config.toml
d_model = 384
d_expert = 816
router_z_loss = 0.001
init_std_router = 0.00848
lr_router = 0.000324
norm = "rmsnorm"
norm_eps = 1e-05
optimizer = "adamw"
beta2 = 0.99
batch_tokens = [32768, 65536, 98304]
seq_len = 1024
Below are experts of layer 2 (counted from 0) of a mixture-of-experts language model. Rows are named router (the router's row for the expert), up (a neuron's input weights, with its number) and show model dimensions 320-383. Each number is 500 + 25 x the weight over its row's rms, rounded and kept within 0 to 999. Numbers have three digits each.
After each expert's rows: a language model's description of what the expert responds to. This comes from a sample of Wikipedia text that the model never trained on.

# expert 9
router:508475510517545471478513516457464463520467460489513488472530525565532507502505475505497500527498476499481532511511463421454540523514528459485490481503479490497519490525531512500507528463542461
up0:528461573481506484516495493532507492528459543461483524490497517502486499516491486492510513509521432541510545492507490483493504492543479487519470477507495494510535527478461529492466511504497500
up1:540520474478497495503491496502476500553453513521502483536546461507495500531532512482497510512505531520513506529484518464500509540510482465565523545479446499491453458516481527543511569467478494
up2:532489483492499508474462516488464495492485439446490478509520513529509521485475477464460517537483481478472491477493508503489483550496494491499480567495519510530479514509521482481535526452479502
up3:504520532493536477503484514485533494523506480457519529532536479538491512458543459539492468507537499508555483511483485496514486461490484524523503485495509493520503498555501501498513485515512501
up4:502496467487535459456482494459496495503451440487524501459501506461504486463499469505519520492501509511524483509423483491509440442466501457520480506464479507503543491484517531542520502535534527
up5:561527528540533499521520500519477472543504488501490527485490466511487524529504484495519464487489465518504500462518501459520523530468497529478508465485545465519538520501495512485489528451510474
up6:455483467501498494553495564469516462492478470516539441481497526517457430465519487452503454530506494524529497529474483505459491554479483505457450484515514492494545524472512462500470516518472494
up7:567513490472514501475512482492506508501480483515488459455489476508514485496469525515520495475543513495520520439495495510509480474480533467476488496493496516499513466515495503473460517526473495
up8:566534504484504486480488519506522472459490490489500488502480530509498514532507498492515495527477496469478547519522517492479537525518497520517494461495454492487514453506537511539455499499499513
up9:482506522488477523464458513502501451504501506528501503514481480557493477499506495507541534481524482532505529490471499485516507550496514445456507458507501517543550486459470527522511484518526480
up10:512506546523534546490518480531495498466482477482541495483517466494487482459483502510519472520506520490493467473518497517538472501516493504531490511485539493492527481524534497531500531485485464
up11:541494489486498543463509494486510506487488501515502475530549529527488547491517459466495475498501500525461497513490516507467486537509538488535520470502523525470519507452525494471502492530515490
up12:531485483546492498462544527478450500483523460533542514437501527528533478517491466488463478478490463491503514457534489473451516500485508511483496504527483492488546491484482482476537500456501450
up13:499462499492552492508476520509485531549493513458495450461474509514536513514470514516540519524494486480473521485574469524520481446465499501488501470477512511524502497520475513499478492471454511
up14:515448546525523519510486486501464497492534531510520517477512504453477544475517489493504495451542517467546538519489465493472525458498501473496452493487483524524513444507525446486532482485541452
up15:484465505499472486525535470491521498503509487531494528489493512522472455525447526491516534482508464469510496492506482500469481505528497492506509490519474475508515505486485511503461457502482487
up16:485525447495470487435505531462474489488536525484462497477512540518514468494521475513494529512496505466490531486511502486478481495489526505550518522468508481470491551472509476479490495489481464
up17:487522550481473534484497469506475529501499510480516480520528532504498498515496495493506480511470502536475535492513489517512477551486486509544534505520500486498506481489551454515494510500491475
up18:508479478509465529471477503520522460496508490469473487544482511547538552542530479489488523528569502505495487542468496496455514488519505456510536497491541567512521508490461506483561497475511494
up19:523525475562488500501498523464438517506493481479505449486484497533518472499513521522518482488496510501527451520498459503498522502530495510455483490471485478471529510499471500483513537468524506
up20:476471478507487491468475504511486507526525493520467498505513484511495458497484494501535562520517518556495507513452509472497524503517496505492473531480496529509491489485514473491514546456466521
Description: Prefix-stem continuations. Word pieces just after prefixes like inter, re, corres, F, such as inter-p-reted, Re-cept-ion, plus stems like cons, exp, pres.

# expert 0
router:501479519522531483477529536435477450508480466494508499493532518560539508482505469514488484504497475496503514500513444455467549540521561474468487500509493515487509497512537514491508502475546460
up23:524530474509496523531527520480504519495497510501561530526504474526548467519488507479550499479496526506491473497525528528499515461492477536514515495470494487483499494544508462555524486475474534
up24:539488529489487547485482536510441450486491493496531474472534518494489476531493499491500491521529522518504470505508534487519463487536566510475489504538469527499497520453469544490491512480541524
up25:471489477525482492476514479483508481472454521510534512506484454552507533504519523499499477500504554499495477541482500520471515500509487501535529461527517478498511490492503527532518514521475502
up26:505526526486498516524475485483524540544514495469498521510513495546531477531515491510496449474518478529531483529536469497512493517486498485525494548521516498518469463441540456475516490497544474
up27:503526493509482492479465517483505503469491485473470531465518512548531514480488484519460497502493479488473489516552520505478531547490492502504534505478488495511526486525520476526489524468557479
up28:513480483506439521481487521478508519517482520531542523520485485498486508486481510477491516503486463511464516489495517500474539541477527520464544477516555474523506494489510498482507467507483514
up29:528510503504512512509490532485489488476514507541471511502515457507502547512503491493519504491522526479497552487507506485499508477531515474483525466514475448530520491519501501528502464495458459
up30:519487521480562518481494463435508483538494525501466438463517520517487531534480476458472483528498502510474509564494467485539455518518495465442495508486482479519512537494541477480497496526457512
up31:483495538525525494494516494530517509501523480478508507494511481487482493499476497502488488544488510489438484527438442498540510498548527515496488469513538515466531494478472490464457497495449461
up32:503517505497506530481498521462447482480460523499500471467503476525498550501495462490521531517470467540488495494505417518489527567463528482460475490527489517483487498523502456486485525469527515
up33:513504523507529496473485505483507492505558518567498497528476510536512571471525481504454507488489504508524480456549497516521460531484532465533490490514493518494511479511510496492484503513466486
up34:513508495488496501481511490516503496515500526523478464471504508500480490525562497482469505523541507523478472516517516502499531492470493479522490472492509498493493522449488496513490471464502515
up35:496468509505515521487485481485496497499500466476474511464510546508498463523475471480468508551486500486485544510518499467524530516491498502486497517504509536508477524505470549507495507508489482
up36:486523474489494504454510528465495520502464443513507493526491513507496478492505462517489449499465541542555495481494504502487543504477479437450496514486526492510504520471544489515505518523532517
up37:543500556517478522502465514485525475507507515492474504528461459494489502501465482515525503528492546503490512534515520491521443579521525518418499498525446482484474527486455475516530524496471466
up38:462530477510513512468509503500487478491513497499524544477462508552454486513468483523519524497481489486520458525558522504527539471548483462521480517524475501521544507511505484511491474481505523
up39:480482526481535508474493517434513492530496487535532520525488520533496523448490506488442473510484491491495517485519539511512517520553531483455504523540481510457523486495532506508482503522468446
up40:539504525533526521509476558519483497528480494513536538529489480506493483467462496522479487496486467472491513557477506484519528525478529481499497487540494489498492544551494503514493497494498479
up41:450496491537534467486492521467534488481482507451506593522539509457472485482503498498502469487503478506543539496533491487475517482507523502469516494476506512522485472500493491512487485458515483
up42:558470506504519504512503470518519446495524527476478492535471510542514512490479519472494486483483518515479508503480465503510469511462532491457500508510531545482505511500499512446470514478471473
up43:452509491488531537537497454513479491491455518476505501525513468516499525538508509536465471483492505479513494558520490500482504528542478482477488498504490507495524491511505487480518580513530547
Description: Mid-word Latinate pieces. Inner pieces of Latinate words after prefixes like dis-, ex-, cont-, in argumentative prose, such as suff-ic-ient, prox-im-ity, adj-ac-ent.

# expert 3
router:504497532526546465481520523440476490505509462485509497470539513523563510513488466532477501504497490495475527474518443451470541528491541474480478508510475509504512477526538498502515499452534462
up0:514519458541512503488483461516497473488507475513503505546536489515485482512539458479509482497502511467477530466518496481520500493467511513511500476500470526491531541486508505515521510461552519
up1:499518521475539523483506542507450502485501494492515480515525507526545487510538470520506519493511526525513502516472524502525509498527514493565494495502519484501535513456503534512544528451530485
up2:531469524506483462487532505468515455571468542553501511524504533499499524492510514524463508468485490496510479516493516483460494523517512524475517519537466507485464494530466481523485489472508517
up3:552542515487504483487468533507510503489492483523512500543490552519514480473497479520490529509496460493492492520550527484471491533492487513534498515481487546518492475514521511498530507503511485
up4:504513493500483496509479501517488502497490470487528482474527516521515519520460475506502502517500452513527449515466461482509465506485501510523472518501505525485537480526497541571467508493505513
up5:495472480487497460437461458489516501571444481475517503511529487527521473522551518499507511512488514478522505485513489477498502528472522502525511456524486497487521515487478552496504493528512479
up6:444464512509545559516467467502523518517506501475521544513507481476477460517494497487514510519505445531464515528520459469524500505466510501508456506484530564505523452500512479512471475502527482
up7:482515470481491479503489450499485499522491511495518489485494482519531519502542471538502492494500479521483495536528481503481510530504529524511559504470527557496464461485513448505501507464503507
up8:444512497490517479495478482488476456461504453537489492529506497542510442498534497491478530527491520479498509492525507488465495524490482526504524519536486480529496546495516491475513509513483481
up9:544469506525522513519513503516517520466488541465549554478511517487504473547479473499500514505470490515509493523538500473529518491518478484461478527482490466506518474477478514508499512493528518
up10:478464479511503541478463502503504470471458499519492520492497510541524469504494533542489499493525522500486546510501468492480506481484508497559506519479493515497479497459579504539503477517467460
up11:507506551483518441494516503521504518522476509517509486515473470522479551505482516526448431516514451453507504520469507507508517502500543491509522486507464487495534536487483506496494472514500497
up12:531484491513536493504476513456473449508497489523516487517503492503486534524493523490529486488499449491496490505504511485537471477465485499495488535476492514508506494481557531480507508473479546
up13:479485504479509500524525482516494490469474516511479518506497474519459520492512483540505524488520546520479497457515500474443581503505532485513475485522457467472519482466512495506480500461533516
up14:488487528473484503526473533494505504509518472444516490521473488537519508497514473494510511577516498492501470533501537505508524526519529500473538465495491505516521476505506505479507541442497492
up15:481510475486493499508499492489483472470433471485466518451545497522486507438498497510493505494476520499484547469444532489529542521528516489509481491474520509504493549472521554556512507502538464
up16:528490438468520492524477532513511485509491525505513481480454479506523518454475495528518491542474499484476477508495499523476544506486479477481511533542454503473521476543520551528494565533506522
up17:485478505546520471493474524468495488500482496489517479502572489502472520513534514508531491512480478542507516558518464505522540505497546493524520501502493468524480509474543463505505488449523531
up18:479516486505553501493523495495473515456502501482516513521537469457541552475483527531521542479477502511489483495541499512530490478518477480466513486518464491520488470554490482523522460495507528
up19:542498520528523494509470506494557514496500520443476458470480492511500453535535503525443474479509495473506510489479518480521509516511522480535518508470522543519523489466479496489538528532518494
up20:521489499471472523515510500520502463531502506476488517493508440511527479495490502519506509544480467465545515481487480492496481532474508486514529505491467510481520504502480509507457518433478510
Description: Personal name pieces. Pieces of personal first names and surnames and of place names, often after a first-name token, such as El-aine, Ram-os, Frankf-urt.

# expert 4
router:508463507519549469459528511465449461491475481493526506490526494560526504501526476522483459500494481506488522491513445439472530517509531487481490495513486512483516500503528512512504522445515474
up0:512560461499495483489501469492472496485515519466497517449526452535511502523501489499534488510481504492509480518556492507491526501538482518525465542495472512548515512482465508535543487497447489
up1:525461474502462517457499560477473509521449516510491473524508471520525473503487556519538488493489494579505501545485464488475510489526533520464483523495514475500489477533519482541518488562477503
up2:481476525491567541471579464503473507493489479472479520522534510508511533497524492460529538492481510504469548466518459528539509499492508516470473465519501460518515520476476535507510503489480516
up3:563496460521510445503532513488522478519489517470504475489506520508503458496529501546512508519492480474501479533477491493518547522519516510483527499482507481500523536491561519512477514497482531
up4:484472549499506531513514526525464447499518516513529488495522517512471507532521484508512455461481510512492475502517497498514516469466482530471482518523481478542514511493493501487509539478487547
up5:504507502475519460419478517419479541531484492507517499496484510520480485458520492495485524535460503452506534510468512493483491490537490499492521518527528497521492513481557487479469457510508462
up6:483488482549497504501471530475513528498497527488520494514463510562531471488486565465520508477507483496504507521473505481505476505486478508482541484454526544515512503458481517487510538483526509
up7:496479479544509517466480475543477486487485523508494497456540501522478531487551533535477473518536465533490500494492528516463533534460500511537497456513553475493487496492500474513473502514505535
up8:555513485472539500471475536515495538480479486497499473468498479506530493490495476501496464477488530510545491480479481514516519510482489461512510507503469484452496526497519503543475502510524509
up9:465448474467468509487528447493492504478511528490473477532514524511498524531533534467476546517473493533455489537552532501483494537478455495493528495517474495544516504446521458479528471505478540
up10:485494487484550447499513502511521479493482533508487511508552483526509520516521517494496512486465517462491520484513509426468500535488539506550505475505476566495465535481524501452492517524525460
up11:515468490482500510523471536486469512467465525515504488513549519553490554499454509527444455495538505464527555537493505440478507556507540510545466522474460510499511507487503518516522518451512494
up12:482454501532540538534507520505497536508452481443499446527478490508526531487504493480505475491488516512492527511428496498496515499487471536467472501506510509504484506487505499504507521479487494
up13:495523510494554516456520481505517509523521523514493500461489532473491502477532476472496511494456494469459510468519532490513477543503510525483515514484506533495474535471477501510502457464512486
up14:486509479513522505459538508503505501526491460475537497502486522517537496491519527510484547486475462539525524507490526508519504470493481467511524468474476456495505455498533531495499517516503498
up15:507465507520497541491499471478483473467516493513478515489496491479499536464462492475499502491484502474519472492468504505474544545532514517508495470508530513504521512499505521489525496484472439
up16:518484485488513490495493480493503510513510455491487501475521500474533526482497492471491495479471516496526469470514528483477490491540494470491545508490505513493494494542525490485517503483504504
up17:531496500491491479476501513474512474504480512512496454541533536483502497484525493544510486508485489479473493516557487520462597535519526532493516495495437479508481511481507466555472531497498526
up18:561505511526496485468490455476486506485501516519509451500523517495492531448460509563494491529513514468509487503517490500513463534514490467513460477531529451480504522535507500527485498492480475
up19:507494525469469511525506508526505478488513516488504498522521497509478519537482445467504478474505482511479478516504484462498494496471475517484504511479451533498502471491542525471525522451505500
up20:487526505473490504488498490523525501485500425514480510472505530539519455503549442464455519489491514540487566475499479445505473475532545525505491467466502534528517438510522506533517487496516458
Description: Numbers, units, m/n/v. Digits and units in measurements and statistics tables, such as sq mi, km^2, .496, plus pieces after m, n or v, like nam-ing.

# expert 5
router:498470538500568488473526518429485478490471467498530489488532515522518495504520474524493466501483499500514520500511457409486521523514552459466480517525481506506503516501528497498510528474521471
up0:513501518493500505505483487527516497501485519548554500497508501503516521504515478507483484499498477455485504472505468480526503492489542540493510505489471478497497464520506498534516467480510500
up1:483518536491535520510482494455497470461457526523544516470509487480495498508521480491463521504498515535477496532503493449511472498481487527472455497521539476499500531479498505477490495522497517
up2:476510521485506498491515529540479513518512486499482532500484507508521480482518492515491534484444546505510502498519498463494499511484488459501516457439487480473496483502515523477495518491497496
up3:513468500539510461518509521457455484531527458476495532513519524545497501527540482467492509529535499512468536538496505491526479528494546440547522479487523482482487488494487488466520484495528444
up4:520478486532472443498485467479487469520502514504522484454463474514533471504549509527518484490506484523526489547499494511517516493522536495529503471503535472508525498495525472446525499492508473
up5:498523487527512495470477525512507536468470502513538496518498479492487537496492499521498479497487543518501448496510505536454512518484466533498523500525477521496520502534529474481469497508539457
up6:488470473519530461524532474517515504495474503521532517508517492468496513509510515518494478497541506522469473545552533519481526493461538529500465434506473505498512482499487487533508474509555539
up7:449491495475529506526505470444481492459494481519518510487489484492514525503472481452493473509473529487517491461490482507520448480532470532465462537518475508470470502514516499498501489487501516
up8:524469521494497521494494491524469467481498470498544474458477481485479479539493529516508481508483510519497506484495516475510498474511522489505462547487502527522486537485482567519514470522528480
up9:479524496507509509546484527501473493459492482522525535523468482488475487506514569522535507520458470481529527470500502518491503527535512477521522552487452480475480494503477466540500534468471501
up10:490467502469530530495516492489501477545521530500503518474491479513503530510508511476521515502504510482499485511504502472486482516450485547463462516450488478499513510521482520504477482499493528
up11:479508506474492512531485513517506498480508502436491485499502507472508496448468530456534479527483521466465530536526493480489505527510529494440514491540514488482492506487492477481461461477543479
up12:505492489494504519555494541486485525495529462509505517481498530494517507532488517486542524483510477447503472495547507502546532565464532509504516514464492475517493508476538528501517485491516513
up13:495530473461470541498464517447465481485503509513479478482537482514548494534503503514497514445509527480490539522523485508498494491492467482529530515533498482501506513469476496488529543537541521
up14:499482473493525485510475497488474496511459505502481525484529508488553503526473486444515473493498475498527555506502496494467526509504478473510525489510501486497503478520503527470501487501505502
up15:502492487486517507505514469499536478483500520486532533488542466484532501540491499476527475509485521511489466488549491496478495521445498463451485501488481434474515527475490497523517451504504524
up16:486516491518508505464482527426468519487476471492489476482509494503470467500501538496498476505531532494529587523465498464478537511534486472535508523514473537514531504576560531518517505517499454
up17:526478469494464467476509512501471512473471534501492476499495521537547457519492526529524469482465504554455510513508531477503526470488463529485456549527496508515475463483486468458502559489453495
up18:531470519464515524485501514492510512474503515462445491524530526467473540439530503546534515497531499496474467491519463494499483557494560504483491567485471488514493491447508484505488507505536496
up19:530472500498519462475529478493473537538492490474475491466572503495496498487530512495502468507505474507490457479478489504492538520511497493502468500520456508500539447489511468504501482471521472
up20:494513495506496456468514497497474493535499462521473484499461498498509543539559488492485517463518546544485496491511495511473531479518491502481463535466527514501499480499544504466513502513438475
Description: Mid-word common nouns. Second pieces of ordinary words after a short first piece, such as sl-ug, k-in-ase, s-our, plus nouns like single, song, track.

# expert 15
router:517471528519555471468532504467472485513485432477532501469535539512529501516527475511457478514502482478505538484501453444480510505507527457487488497510488520474513477520541520494525496455531461
up0:528490492510535427523503473548508490501511423504489498476471535480519470500516497505477459489518492482539509522502528475494490481517486463531448517483455497524541481504546528519505479498512517
up1:526465526500539526535510478511459479468499494497488472528506511474481469533490467518462490490481505529547516522540468459506507487480482528449480511483483518496481575479500519494482495504496476
up2:544537501486530501492477509473524487532499506448471509470549527489516509471492474476499489539525498522507479468484512449500509505541490499483494500515505510523504485468484449489507533461512457
up3:510507462470535520522524500508464448514511492504493497451489485513535475546501497468539458507522573514482522516496495477496509493460462509517502461449531495522474477520530450471475536537525488
up4:540498532497503479502472493453472507536488544483539504516530537482490535501472509479460521499547486517522491498491500509475510484538444543462520512469487457494494505473466487477510512499557527
up5:508509494486472502501460501493489484493483498481491478518596514486486519482527500523523465521499494451497537505524491468480532485484536497470510500500483573509500506504501492507504509475490512
up6:490500487526545536507458493516512527488451503437473502497489541517488470540482532487478512503482495498474527532480471466512493530501527514486479467482527481434475475531501496481576528491515493
up7:549526508528519492504499503519473447499521507525489509492493467531512538514489507498513474468526508508473465525522482510499490502490503465504520537516545455514491492486493470466493503502503496
up8:470497487526530479506508566480488520513509524467483557557526531494507483443490506488470505480514532529537502524495440503488520469500513522460487490537469490502487489496480521581500497511517459
up9:489490542455510530469482485486540498544504481499493494477536491479476481543506493533528498526507525464488483493431491507534523476518483442505472462466510466506503504494496537500490544477506494
up10:564529516535500443525533508490512489544490499496528532527529487473520470520497514478482508501478513532472533534538503466494493495506508423498518486473501512495519486519502502453473490484494452
up11:522518509536516508513522509499486494529440471475475511482504448545522501471493529479501436470512456497503470467500474489510497486503513529476490546512497514542505513465503471471476546505496468
up12:518526483525501503445479481509522507525478491511502503510479505529464474452515500497522492442530470504453546523542514484505482492517496523447484503477506469499502502506517497503459530510468522
up13:532470520534489487472530507517475482479517515455470525540490490512494536442465515526521472492495500511472496500529518480470521524467497438525515505481481518508496492529563542496518507464508467
up14:461514483528530502495493487466464477480483497481498467491473484481468469534494468496473499477497472467529569513518527482558505502510469478563525482516509467507493481482504497474518523498456512
up15:465451482496495508529544489518487466493504512482528469506502458499506473465495506482542464515488514584497515492491534446474515459498510523448486521520531467513502481492493525551499480467519511
up16:485499550501534485504454491504488519489476488534506494535510472503467507485482512491504515504452523544481543558499496470500506470509491453493496488434559521492490482484486510500502527488500502
up17:482497502494501498449535536506449507486512492483492503504537473491512513482546483509542521524511549472532526496524511534420571517454469465486531480478501483509529487482478520485475488495485522
up18:541462510509568520501510471504497532490513539496458509472512498497522513474526450487513485522469486443506481551438512486518497506514489493511493544527451541487502498487500495468478472513523490
up19:478487514472518492582521473506528518492523470517517517507518479470512471459492478467530489488486503510473478493533489494484504481448478505463486539499488484493491455550504517515484543469532453
up20:524472489519485466465507493471478536489460459463536503480492517496490474485505452497437516513535518455509518513480456514498475463497530507496458540485482520458526500544484519511537525511499515
Description: Capital-letter name starts. Pieces right after a capital initial in names, such as V-l-ahović, G-ary, L-ow-e, plus scores in tables and words like Mount, Born:.

# expert 2
router:521475520498536471466543505442457472506471465490535467484532514529539515513506483549488469516492472515502519495516473449480561519510530455482508493497488514495502482511539503502526497430521483
up0:511502482488482457475501527473480505473506516541556519509559486536491442527523500491512488537489491523516507496532511476529490512478528491499544508524511519484492512536501446553512465504505542
up1:480515517474500459506502501495504494504503523485513505501521525510513491477485464483505491528520501472461536430485518481503490523487494519435470488490547518470500500486541461490480491451495527
up2:506510483500507525501520536523508421452550509490521504518504524471527476510463501505529486496529442504435486467513527505494539489429550527497443512461524490539509534455470512491501526485487506
up3:517512489491578501518494546488459512532492478521539493476526488471548501456537525484517454515517458511500529479463509520507496490503490455530483515486509508504514500470506478518464505458519515
up4:522503486505511503510560547496478484505486489463488471463466509531530483471540474513472481545501501507549484471477487520517500483551529491520502524510436507525529525499526512534524470527485478
up5:513478555522510471519551460514503513500547490443486482481502485475517505536507540492495466499454452467491493507487507505508476506506519505467444474476490487494482520476483523503486531515483497
up6:525460489470498521519502521484471488499474479510483519477498515474484518528493486552499502493514508527495485524522495488508501510467496486485529514495503529522500570459527536495514520493498513
up7:502531526488525477481526525496517493513507521483510462496512483481501509517517493509511513453507456469463481479551510512497506463519469505498459503521470460539485467524473529499488478457492526
up8:503501514506479543474503503492523491488499507489499500481538519510517494523482433472539555509488520472528491533525485478500480466518521493522523522526529514528532479511514465451525516474497496
up9:486536517509506481496508515479435528501491490533462504433507551540504473534479480478509486501487522514491492549486521510490485530521516508501476479485508546466495497477510454473508501514489509
up10:468523505551505520482535492519521457523526472525511483515479464487531512529476497486491495547514441503467517495486516504490544472460476497470485519502536502501507493512476503517534487507480520
up11:510498488476487495484482504521516498491505498509506471467538539476524508482491526517484508520467494502496495480505509515463509482453473456496472469520496490498488485464495554475496501492488498
up12:568457483526518481486509546496494511503468491531489533536504519547530505496475472514503473475496479504547474478519514513474526501514455485522507492504484516463474462481542521465520532501514483
up13:487548495509494472503462482470492459485498455515498458507483466513545475471512522504489530465479502446484485527528490500462489501485526495477505513501520458490526480503490489482505480499509492
up14:521475534481524474499543508468457480521501466503488489489531519515507495513527434523485504537514485554503530494469444477479512484537516496504519493489495481489525482523510496479534474480508438
up15:495468492502520524496473461509472499502495534528453519519499505479485554457513500483513510510494437487467510476506485503508506523508475544534525468495503538521519538485520484486494521509494521
up16:498523497483500456492525513486512511504521486492452488490470529494550516485498501482544515488496466494499464485498497496511494473515468519519502535504498468498468489537565527466480486481469455
up17:486549511520536513493514500524473528506472466514524513494539536494509502454520500515486457526481482532491494489501531506520474505506510499476471520497472514454497468513543479455462469467460502
up18:523463534524507530467478502461536465493513510472542540492544489507487516461469490487514545535500511502483514521504488487535504516491511461471457487487458519501480484515514506472516493443497489
up19:505509498500471483472535531475506503515537509501470494522456509549508503482518495482515520478497529498484447501471483500476559517496503516521495498500489494484510478478492494511489488499522481
up20:468501478488492490532512520498537497499534493503485481478500499527533528526480496568494513530497494515465492555543502501471524497443487509481529484498499463477492515504518491512484495503510530
Description: Pieces after B/C/Ch. Word pieces following a capital B, C or Ch syllable in names and terms, such as Can-op-us, Cle-op-atra, Cat-hed-ral, Church.

# expert 8
router:497488522526531492455538527439478454486476479497518500488521510541517508488537466526479451500495510501499515501512462454445563518539547461473489515512497509491524490508511503498515509458527470
up23:570492484536536508504522533485520516457507507476512540474492489518554540509505460503508498522530515497486476520514497498432494545462509445456462523470501537508523522493505518520513482465520520
up24:488530506528487517526503517491552492531479462495482529507468453513524504553516420461478485502515502489509474484520457483510526504503528509478510519476490484508488457499495524556526484511514520
up25:516456520519527436473522523486457550500518485487468488491508515525481470504486511463488430524506500512474507504528495502490491503465507530467496523443479523465506450521497474495465492500453525
up26:509449566495478465482471486530499446489512495528481510523480492477471541476519478517460504493530504482454538483503509509459480452561545494444479482525504543478492493510480511482508526516477513
up27:483487537462510498482484491481469520472499492520469494492513521465486436510520495491531484486488509479522492478522543489467484486540517496522498559485523473492489486535522501478541517498493519
up28:474441506469465483525491483490512497457496500491546523498482516517512486522520447448508513467469512466468480539481506523461533496501485507500498492527487500499509518515494455449476470501540492
up29:526496508513485525487513509487464464470483495479503512500500518480502477563504482486546476439523493524502481503525480497480558473460552514492459504483470527508545502481505508544516512512482528
up30:496488489527480504520491449505499519475500517508550487434469446488481496527498481510489539556479475510503492523489505487467477488513504507516453513505496479501510464488522511537503507510488532
up31:498508512509485504525476475467520490473513485471493492520461492545509520528534481476467513470490500484520525492443459505527505506502501519479480540486512499482488541482530470471549516507478478
up32:549512529507510460499543480484511512482485511469522521435487478478472478507476502482474469509489518522524540456540497511470478496528541503470521507533521459481498518493518543465515502520515489
up33:543472501515515515475526538498499488472512508479505468514524512502491511533515533493519512519486483493519469528500499513528490550518501540493471459542496536507531543497515507471508466476508510
up34:564480443513480460477532530501490555507479491515509485470479465474561491532478508493447516514473533520516479517516471503461521469533494499525498496491506498490470483483510500531477471540508500
up35:482498513533496528454488521473500475457493477522472500523500493487480531495501488503506462483526522539548477495524499486486522527495524542448531459501504475487501489475457525517504546464483474
up36:478536537494495513532562527493505518495479494433472506514524447484519476508472450522465482489505476526536500480545485489498535524535556454499457518490510520492487512509488525438485499518489500
up37:519474532527479535466501514461510485510497524476513537499507514517545499499488491496469494516468513505495476547484535511471531497453529513519500491527475453525537484503497533475484525490569497
up38:465503536477504518509498514502465519464486514526561510519527513514508450484469504558491467470479471495489481514483475459489509467538543564513516555507491480457484519483519458477468499482508502
up39:498485522519486520513500481518526502492487508505458549467546506518514502523539511506513517510492494472531500498525448497488511492505532528524466450485504537518492507502485497539535507443526486
up40:493517496514490497452469461498467483497463485490472505462504518527498497513524475518523524504521532502525493494541513489467499531528487515525464518493500561516538514538472487506501505494464523
up41:521463493467519451516461514490520487501499500507466528553502506518476495481461451461540543501480516506567485492529472511490549472496497527507493511553524502505481498498517505530494504502496458
up42:468471499474484496497504488434479441477486503469478489478485500508483565493514541540473528499522522478485555472482497509472556494524480449506501542502524500461575505514460446494469517506460528
up43:520478488461496519462483512520539513529475476488496494489468528512479467439500508447509511528484523479487509522531505480454506510511472464472497458525523510471512555472488498514497568501487545
Description: Inner pieces after p/f. Middle syllables in technical or medical nouns after p or f, such as pap-ul-es, palp-able, fus-el-age, Var-ian-ts, plus of, and, in.

# expert 6
router:511460522522542472477508503469444484501493471491516502481519527558548497496496477508488486510488471501493521487515471428469518500497521487490474498500481506487519467521543508502523506458527479
up23:470459468513517473549461502468529495490481521532485548505478517521484499502523505500506560556487471450497516482461518497522494495518494516538509507490495463506526499518550498477553488494454464
up24:515498503483503500502481551532520513506456503559465507499484508522497480462501541482488463473482500526507514549489518480467530508475480521512476509521540519490481473519521463488491505514534523
up25:477477500463517502495512501485506514479529531499511498531514516480492524533502499501487518553471531502497515503500497512493509490511494499516503522521484527469492509493482511449473454528497485
up26:495472479503494450509488480517513503530474485580467533515500537540535483481486513543559509501494498485487500558496535493498532468517493513459488498479485489519512448462528474492536475475506509
up27:499483517476477538569487538513488515532531487509536505480510491493530480527484528532492486531510483545491467492494477516479496458479534499481521484514526473502501510477511493495475496501545485
up28:518501456448529496488511512538507497553501484527533485475491523494555513538477470438520512484495490541498500487531515508483513479494491529496511532493474491491503509504530494502575496483522487
up29:513485519511480507492483477535500463528498476506492528467484491513496508475461464498447465489491485490487540520516486452513491493497496522477470497468442474520467474469463481468505518485485484
up30:500481547497479523472467480515521491538538527511510493478487497555479471485495492492500514542474481531498526514463484494521485536490516492531503446516545530494526509510521494482458548481527489
up31:505539492468501496479460498497465531504512514467478515494482480510491490529529479498550521496504561521517486488494504498508485472537475527557510494507448473487494498497513475512477519489529548
up32:496504489489519504490454512502505542524478504488524526515481486483486489497513482486511479514530468562471541474488507426533467529514512535519475508501513537488463470508516454471470529522497468
up33:476497502511503496479479455513516496500526490475539542460497520490490481510514482550467529477469474496503493532495510489529486500479489533480483476509510479517508545480493557543469489490464469
up34:509488537558514530523512508489468474513473510486520468530525526516490558465514512537464502501496459501546509485491517509493494483545486527486470482520501467488514527489465533504490516514474462
up35:502500524546489515488497470501509516491465445487483539485496530522481498507549501491506513501493546460535513488479516524502479492528512496516463534522520543463471479507497526443482492517510492
up36:482502498506549503531484541486527485477541506459508469483487536504544540506481473485511520502500526499492486512528510488533475518476548518522458462537531533510489508550548463484525539507502476
up37:484488499517519480458493561517478499473506479503506511485571502540492489535498493501530487512494545475541475539453495514505494526452528496501500511468487531516489509512485512489550493459492512
up38:462475501550479500482482507514500520506532490491498500551495519504500503470483505529508516541501490505488531477510498472532515508512491467476485481483518512477519505520513522508548476495490507
up39:483488500510545484511499587509512497477474502499501471483516474507521493558518455532547489484513482485516500518479513509494490520487491510479525486482532519458538481470475465468482527498517503
up40:532497530561493499502523514494441526491529508483477485501522493480530519468465512478459517500490474445566526482491466481476492469472501505510501575463531499485518463484496532538508447477482531
up41:528520503499522496507488498474532526509497513479505482498492480524512520528478459506508513535478491488520488480479515496513498487490498469440461506560428534478483482527491482486479496492491524
up42:484488541481485512496487507520490534492528484472487491466501532540480487504486508457554535461493491510511483509496496481482476495446512533514467496480525501474533521548511473449495501505496467
up43:473463505501506478494488492516505505529486504502494512465476470529536536475460471503504480465522538504494455495485498505492533448473482483451502507476517503523480486524534507530509498515477466
Description: Line breaks in sports infoboxes. Line breaks, table pipes and heading starts in football and sports career infoboxes and squad tables, such as Notable, Format, loan.